config = dict(
    norm_eps=1e-06,
    tie_embeddings=False,
    optimizer='muon_variant',
)
Below are experts of layer 6 (counted from 0) of a mixture-of-experts language model. Rows are named router (the router's row for the expert), down (a neuron's output weights, with its number) and show model dimensions 0-223. Each number is 128 + 32 x the weight over its row's rms, rounded and kept within 0 to 255. Numbers have three digits each.
Before each expert's rows: a language model's description of what the expert responds to. This comes from a sample of Wikipedia text that the model never trained on.

# expert 41
What it handles: Capital initial letters
router:093144126122183084140173127137111111087137148092090154111098115102121145098151078147100127099143110122145131134151145131097133105103084143066197104134115199142149089108109128167128130124124103160099229142143141069066103084103155109074147119112118175103155151112122152157165108122115142144153104124106109116060130126086069151168090149141105140120092126181092151160110120210175046107144123134075095184188106144118143084164138146115137150061157105072108122174144139090167107131136118124125169082145156176199121117106132104155170115183139152164063095171163107142172041150125145173110097106161134161096122114160183089116068147141101170128133109168092114107175118103183143171142
down1:189129149127087148151127126188071121169087138171224165188128149134133146162120096133113139121119125078090098116130107120133091104106112114117138090056137166140152155113150145158124089072168130127103061120133160068110143166107162159159165190162187173139142148138120112115116073162114108133129141175167130128166114106165103051068119102165140108167134186186179124078114190151134145140161099133127130115155156129161155131113199090118082152130085126119168117047124135106145134089102130153182158132154123128167151128101143136102151124124150149110189126101101145138170106169087129068122105159138151159105119151140105102112190125105086137167093193152149110091092134181060213178134
down2:168122087141074129071132131142140135107123174092135196169132107160133131150126042121077150182099120149148087126150112158138131148088165122095092119091156096147127059131185066131119106152135136086095098110168119120144162068106117164108193109128092094089159101084096173187107100210160062138140140124126096102088101114121137142148180189143115145140138114166132140117160140120128152113086096106120114163031195054068119184141147094090109152155158115156112091089152165126067158138121135160187168077160164121113116097146199137170111087105075130165080135144143081093116146156094152102147135107153103120138142107156128128060141116145138160122142105192149143148156133145149178124116
down3:074194147122165129138127189140133085106107075173094067183115168171153057119154171163128110151156130128121154070131132129140172079103116094095176113112111190164106126127120142137142162093113171174135109129151113070172240111073118102137137183150151172132074124131117100151135081149165130139110160185093126097171133159109110084106177125144120126168156084175139163170127138169149111110098104117080132075128150186099132156147134163169104112121104126083121117170186122151140125143145170111153150143137103183203131092086139173137151125156182116118120143186162081075149132088074111127070134141084129115115085109092150103165146136105123109077169151124153064060170097119133129142142
down4:078132090088122148101118143157164142138141088087134145086142147140090087119110191157154148111118118165141119158129120143166155111182119185113127119084130104132092148107143101135133109112154140096118144086159115161108128149163136115132188149093155087124097145130202189106107138106094073109128136110111121129143190157202119126136093108131073114093163093159118220153130159112110116095141115150113125127204151120160124146061131073167067131115159118124107130086102101096182175147182154136195119185160107147074107106202149150092129141139156103107186104056113070127120129096170011146140128158197068122105099130119166140122090158122180119179118086107105105170093128136104099149177
down5:133082166142154192133128083138186161119140148152148140092139133112117105125141198097152083103112111164127152139134152137053158136110115172101106090101131100092080188137137121118133141066102122131141162105136100126118117185129154097103083112126117130165068155109105132139072159134146116094123133135129092199151070139200165125166120060178119216085086131105165070086121143106125141142104137153085068131172125142124146084168153143105123095188123066145107080125137146139136117152134107104081182141122100147149162100079172137140055093125124096129139143116125133125193139118174154137099170083125136094107125131158077107125146195149149174187209087097168086104057137097066114100155
down6:137145104140114191064114138132156119170150123131088115125150134104111138171108138115091100131135086196164148161141113074123056109170136117084125178195082112102065107128107112107129138129130182082149153120153144181153138106102136143168161096148100125131129077150100155147142124217024162153181097155110093136148114082125147140053113187121109079129140124157119120110093136118114111078155063143088127172141114130162101126131123143105118128117128110107181060209196124088112114169197144144140132096168142094092129122179133111165105148196153118152153142202164168089124104124170144113164124114126195160112112134124114117099161190098157141114098110117069103138076098143184144150094
down7:153150150103079180187178154148162082127147106112143154162155145144120092112122114146155160086127126104148146103115125136121088135195143169175083106136139156136107159096125169178182121147192175149124207132123150103103130087158113171097149078129087078169194104083111203087041123146171114111134109097144145110146116120144109164144138171108082102050140115189103160094155122148149097154161126088107150143121173047120059136087109128144112098159138153179132173142123104107106138136104083088098031129126132136065117121103116078088142148129094142139157154146171122139116110136091168088093221192136089118118135157103117143150118141150123104126156150150124096153158085117059119155125
down8:133153155088131087084122077158137148120049164104140176108101183097147178129184086143134148136104161134171110105116101096065071124172144142109116092126136132129134119139126168087148123170194154103103069162175129110118118125102137079153153176067131130119134135167119155120124099196149194136161106168211119050087099133115108159135121110084161148178099129185113141177154170135135115132137198135105152095126151096174131116130174153116099110147111119079113059159123086099135174183103137133133111051129139114141138126134097092181083116187142165111191066094178143105114162161150137144136125113127126149094133091120135217141208083123135111113111136130125152162116131107124082175078
down9:145078125128144162084092127145129081102088113053104097142089117147111149149105141146124133132048108133118117084223142089179211151160133122130105112131074117132154174058098157163141117141082106126099149141150145149086143086116130071161090126117075141156137094115065227127077111148155101148180191087091150128124165107108079189125131097177110106057117101090104119108125123153178092189097108175128128174154112136141223090142104159104195145168105148087177135125131094131123101145151086175085111091139127160136158105097114165119095108102087163137161130161138201091133127142116116134120098139163150135129118160108143139125120188097143077142137121126141131165135154163187122140138
down10:130131160112124078108104139120174076140084147199088161181102098128158115140115204164115103107077152170194167150139105095122119083101124132183152140156149152185181108078148146128119173218129145110133130160143124127117107130153120086120076165103139113103127107114086142171167084143163176114132126139137124143121085169108046086115186121133102126066137186172100139112117103117141159108165157102046180133160094107117121116124194121155121190137103155094147111133138082109106119137113120159152136069099162136115169168097139065118119128119094170148050138116170125096114154125131180082199166096152147111105177084092120120154044170090122128099120143105125118172109108114198135135100
down11:106159182090094098134111166114150121087066129161108102143138117148079119077125159149101149110178117090040101150123107133155087136118145145109215149134112175109151126134130089188117119109087171186176090122160152139127117165129112112121119150133153147111151119114144098144095145089169142200095105095149125133173175131122109102107063181075138214102143118083175161148132109067138147182116136114157150159180150105112138139144150144123168126141172105133141099106151115156141117200150101120120143119139137156061090147136125115127128074079156131151139155091071078131062056111139113116079132113121041154089125092156106132083120201132129185072226116109094107141166166159120135121132
down12:096138054140086121148088146147166130154200136159185156153126132174160130150101117093134118116103064096154186162112134151164093143088128105156091130097108136137073090109120098126113135077111134083099174144141059188145146133132133128196094161143137117133151131166133102121165115142104103145094155141134170118155122138140178130138074069134163145116153183142124133133157172134109099087127144090149123123084112165130096100103102150121109112148053159133139168161050174105077171208072144134171128103103102102134158109128069082111101127142194034167194131178084152172087149133090158142182161187133131118131143123088091140099104138190096184125126118079096106180122147159130115165140
down13:159158122159128149086060107067117132194144121056134119131135085099121085175066124139113146120099100102124118116156154127193087122130133177149139148135141114138150114141169153100119134119068129157189128166108135207136078128138131082139133137155114176105107119147122147101107159086168098099145102109138171101169165139132158184114103125112127159128177128142113119106142138167194167123150089139103094175103110175097150122138135102108137138139111067184137166151150137111204129178120110150060080127165143195123095110131069098130129160131157093069114120157059105102118111116104105165080162079157075127164086132183155134084108171079130155107112086074077221124096100197099103149176
down14:163121159109144158102148099115145106151128116101127143164105106152087149209113120125137133134148135128148132184088156107135112074058107105087113093141146129170116115090136102157101113149126114131139127093215078154131136095113137119122129091107170187158073166092073162129109117158159158131074123066155124176103176158073085147142186097133170103108075101075119164192100143143216126120080149109114162205118122102089134105128128115117236072171128151202061164120126173126152088115099119132142128130093123084105108122143142140149081155122105165078128097108177145147101135117197158145049114102172116168149147115184132171107141148093119134183102122144163105157130073142113141147136
down15:109122145173135141103118180147146117150121141080120068185089153100123145136135146169104094151133088090091064131092091101176116106137179120126123090183206134111090198117171166115108185103109145142145172120097142149102155184056133126148086125143113149060143142159180194145144125153137142173172113149178125068168132079126129163110133075122120075113152111118112117090133152138114156122150127098122164147164131125181161123108147135144099128178226161137110145130094039115100123138098167073153101115136102080141120064130125069133127105146173147136198114129178127098083097097187142109178118079164145136139030110127116090120115096126174053127106116140110138127113152104147122159126
down16:099118111108072145156095105182112160148120125145156128155148143111088132174139084105096137125161092061098098160099122170133108126143114116133116146190105136143112116119119072110116091146157123049124087105093151131131145082170147144057084154131150092114128127169104194189100188117169070170008159121166140051126168091119079061104066082126105089114113137111146122174138150134136118116098122164139107089135178136152112165152170130187099106132096135162158131076133116104049147151140070115090082101128108141182089125126096106149063139119114135128121106081120148059133166088086108136162132104142167104135095117131113116085174205133124152120162134178152080088113102114158135109130
down17:110125137080131118093145127060120141130157157118083114166123074124158126141144057165117112132124116119156103138171108171139091131130119153121077159127019091106140173069091061139139193105134117135152114124187112100161114130143120111144123119096109102158088173063148166090186148117099129134095105087123112140182067112117110117121123123164160152098139155127122068112093145109131146133056151163133080162132170196127126097152083221153121179111152134184097130097153150118119123090119106166142142153139128156119162139143149123134162125103057129123159156115039110173132148113171163135131139100139081160097120140111117094108211189115105163105172124214160116219128101106143126083149
down18:110160175110125173094143119139105148079188162114106151100145133113124133155147137057109125061139116097136174145114111199136100132132139103154153162162092083078136140138143125100115128147115147109131139150184082183156175174085133143168111151130190128131137163168092083133131163115079127127193168111152097151075120100166142164100153095173127075182065081114133190102080120129096121094081087147109102115119115073135125206148080130121116132129146138130187077145117149126161086142144102149093151104136144082080063121141136149168117201132166195106190114099205116149093099135105144131141091130110191143182119158151095110139121092158059133122154153177119140096087066148110098177092
down19:099125050131188109098110148127099076131087093111146159136095116119185143113159111146113124106151191147100120103187087125106141096121129124117114148162129126142158086111101166125166104160177140096149144165141107103189158113117163112137124134122101094105176126051105142143184132150172145060123091153110121197153109084142118118105119121131152114103092117146127124212053098145148143096132103214123188140093119145098095080162135083126069073082101120165126072164149146105134098192138102094134150127123197158170138139115138188122136141206150191168151150118163119121126170117114139143168139165135100180088123166190105113083159120086173080126153143139071089140103119110127042120103
down20:121073081131117142134224135102119131184155153094146160164105127149122104154103134109169108058088159167143119104142108136118117127135157111131112151131137088153084151136078103092100169142098141107090207099108164171098134109168104126098155105156156136146123133180181112148164152101153114163092204097156116119114129162170161124157173166077100158108119134130135144136131144099084200184129150201076104068149136055112116118133100168106148164120120084147123116133127190062146147080162128156087106170087046085112093116130116093123130097086131135172124120134095173100089119105140128168170135144104014115114129164129178087101181084095095155092107120160132177159112133137121178153101
down21:112159164214139152118098043148135151155141093109110100087118120096199152160133116100131085114176135124154110151129103137142055065162155139122147127152082121146126209110127065106095134119141079148163127203143106161130083135105143138153135098173160154144125134126102131092099083118079118110090102138094060171105117127108062112140163113162152130138108168137166135184134135152164118112088132104127107128201159150131098087121029125103166101142153177140149118132116177124086127143109103106137130153122125162153178095149113099169130160128118105089207077138138167184107131134079149191181162142137103200138155128137162158136141101204093104090079125077198122122154132078129107125156
down22:127106178118078122117107157174149169160163131150121102055086103120129122181120155124133146181152133130082134138107112143098114131146135098110125065087169099150173131149118099201066141084139122155127170092077116103080129192140060114132118120107101112146109131148112168127093184144152122111101146136137123140181113123153123126092096121126178121081150228134148096100142102094144105178129112149091111115108137145087182161108161091096092162155098180132131123128127140175128066178046165135164137123156101195111180154136070200150051097056120181130113166117140171122081133076130129214158118090086127139112122119100131188164135106151166164141172124160155087133144125110123076147130
down23:137083144180157180106125146207108144175073183134099172125089144176131120085142095153115183127132171117097118197118133150139119128173117145117120117140116082134152161146128098149165113135119154080237104103106101123151136141159142158136101081120122114152125110130176112163149083113136121081162091142176070183138136100137133115094089153162095081087117065163158142152131108140117110113145132101134115098143120084129131090143144099135080101155113138164065115104134168206107146127117135106163109208130057124132168118072211055103107146146136152133128153093102152050112139176200116144161123166115157083080165118177142171139194110147110126167118164176174112161082099119115120103120
down24:156168217113109081144132144116133109134105174152136126147104082195126104144111077081128142148106160137121124121158130083129084108161168167113112187127089068164091104109118069153087136146078180181084153116177125094097151150132163122122121135104173133140084176114166153135167175176172094154113105150189154113106144165119139120109185151065178113184120121120140141091086134119116074150094091136112118152126110098095088175182149117167121077110079125099148150146147157122091096053077178180111110139157133068162129138075115134142146150161175145130124159151192121148133106079132111107084209094060139136140071102111169088098178142111148079122156115064174105120142133114142153120105
down25:120083162120107097058140144110110142161140121180099119166121141119146179124122146090090142135145082116143112153134143144109118093186153107114134144086104116176090153170120199145098083115145103131162144159112176066137155145078119106090121131067109122161104151104121111138140081084105094094135106117148113105164112138123126132154123123133168094088150114124123171125151040147119097063115096048108087156133137131135112166167110181101109122130231074062175110168146073140148135113117150125126087053148108217149111109139156135142132153148108060131200136135129069094145152103167144165128162059122133140122098084140152119165183119152195102081197046142119121111120132132153171134171
down26:115106177063139098114129134144099102107074117151095178134116104148161229131091060148069107129104130126114084139176126147106201176136206099179149150075102015056141146107106100123143123159139073082092178099133137059129183203109112114148129144140073150132123138120150149115099167163154129143124153107137148135135070164114096094119097108155125166157162109148075147167090147116131174085137200110122121199134152102160110152144124152139141165135116106110128096101170132104053112135156141131164144175111163154074095179170172140107120117100144137105141052122150106141186130154095117122126150130134140096101125155121144115113131158143071124106054127113110144169125148126112143095165
down27:113168152116161151157124126147133127087129107120100157088105149151128114158050121135095200139124175105122121135133116090149111169149119102068149111113171201089065160105135154133137135106140148153139145170211069058114049100176194124105155109160143125118145072160118141161139116097113127133159150133077091141120162137156036141121141150089129074147143146145154157161053142107049147096098057102129101104065141152115072131062143134150127112096150149154151136173129100107127086201123118156144164180167157107118114120141115124192131128103125109111169153112099113171176169156136112070080154178142157087167157138150192119083076139128118161156137076120096101167123155127141091134139
down28:050127180108096116109158113081165157109026135111140088132144125127146109118137135146163109188209116089082142106137128154171121190067095136087169095123133162168158136129135120106128181133079079129097103132138167134109154102146052103158146123073135094174104153196138133078176115130160087114109111103213107084101091173130109120118140118127106138131084108108091081078139130079114064142150088171148154123140136125081150076121144125151107173131168189139114126155101170095161192073102106102139152172096141126120166108174127153178115126111111138091173151155110130104091081070160115109075159096180083101174139181120172108106142119099103109136093131159117103110090118160120109160175
down29:079144130151133131124159094149116112168113160117127132119133075112109125121187170116114122117162139187102073127143131090108133140148094117152047140163203180142121101158096183132134164068111092126114174112149177120151153084138131138096086097077128156077126102154171139067143111115145165091189156142087150098114109120083088092112113091170136126209151108098122113113079124156153129189127112195135138144118170119110145129127126169133045156135102136118175158122198070127079112147146112132118108141149093160157142196133160130101169167145101131126106178141166141127104164125133155127114227166133128092185032146130075108166155140110090097140120092116146155084174091129047086099111
down30:149168117144123113102171106108128117159161126161115184066089135164156146148106109135113162138066056179066169138174156019154126125146141086145124137177127153144085089082143172092118101124119131159115140135131094089103102088120159135076099149133076112194138157116113134128136129095114182153163140201161108125118155117128084068181153171132181149161120120154116157124151120132171102147060159120143164159124098127139109139154088116166093195135102142126103090059147122147156179180103124141178135153158189129164126145245081109063148170098118127136145121164094066143087135107108142179115112134111122140133085154140124107135141120091137097178178115187174139126134124133159115067129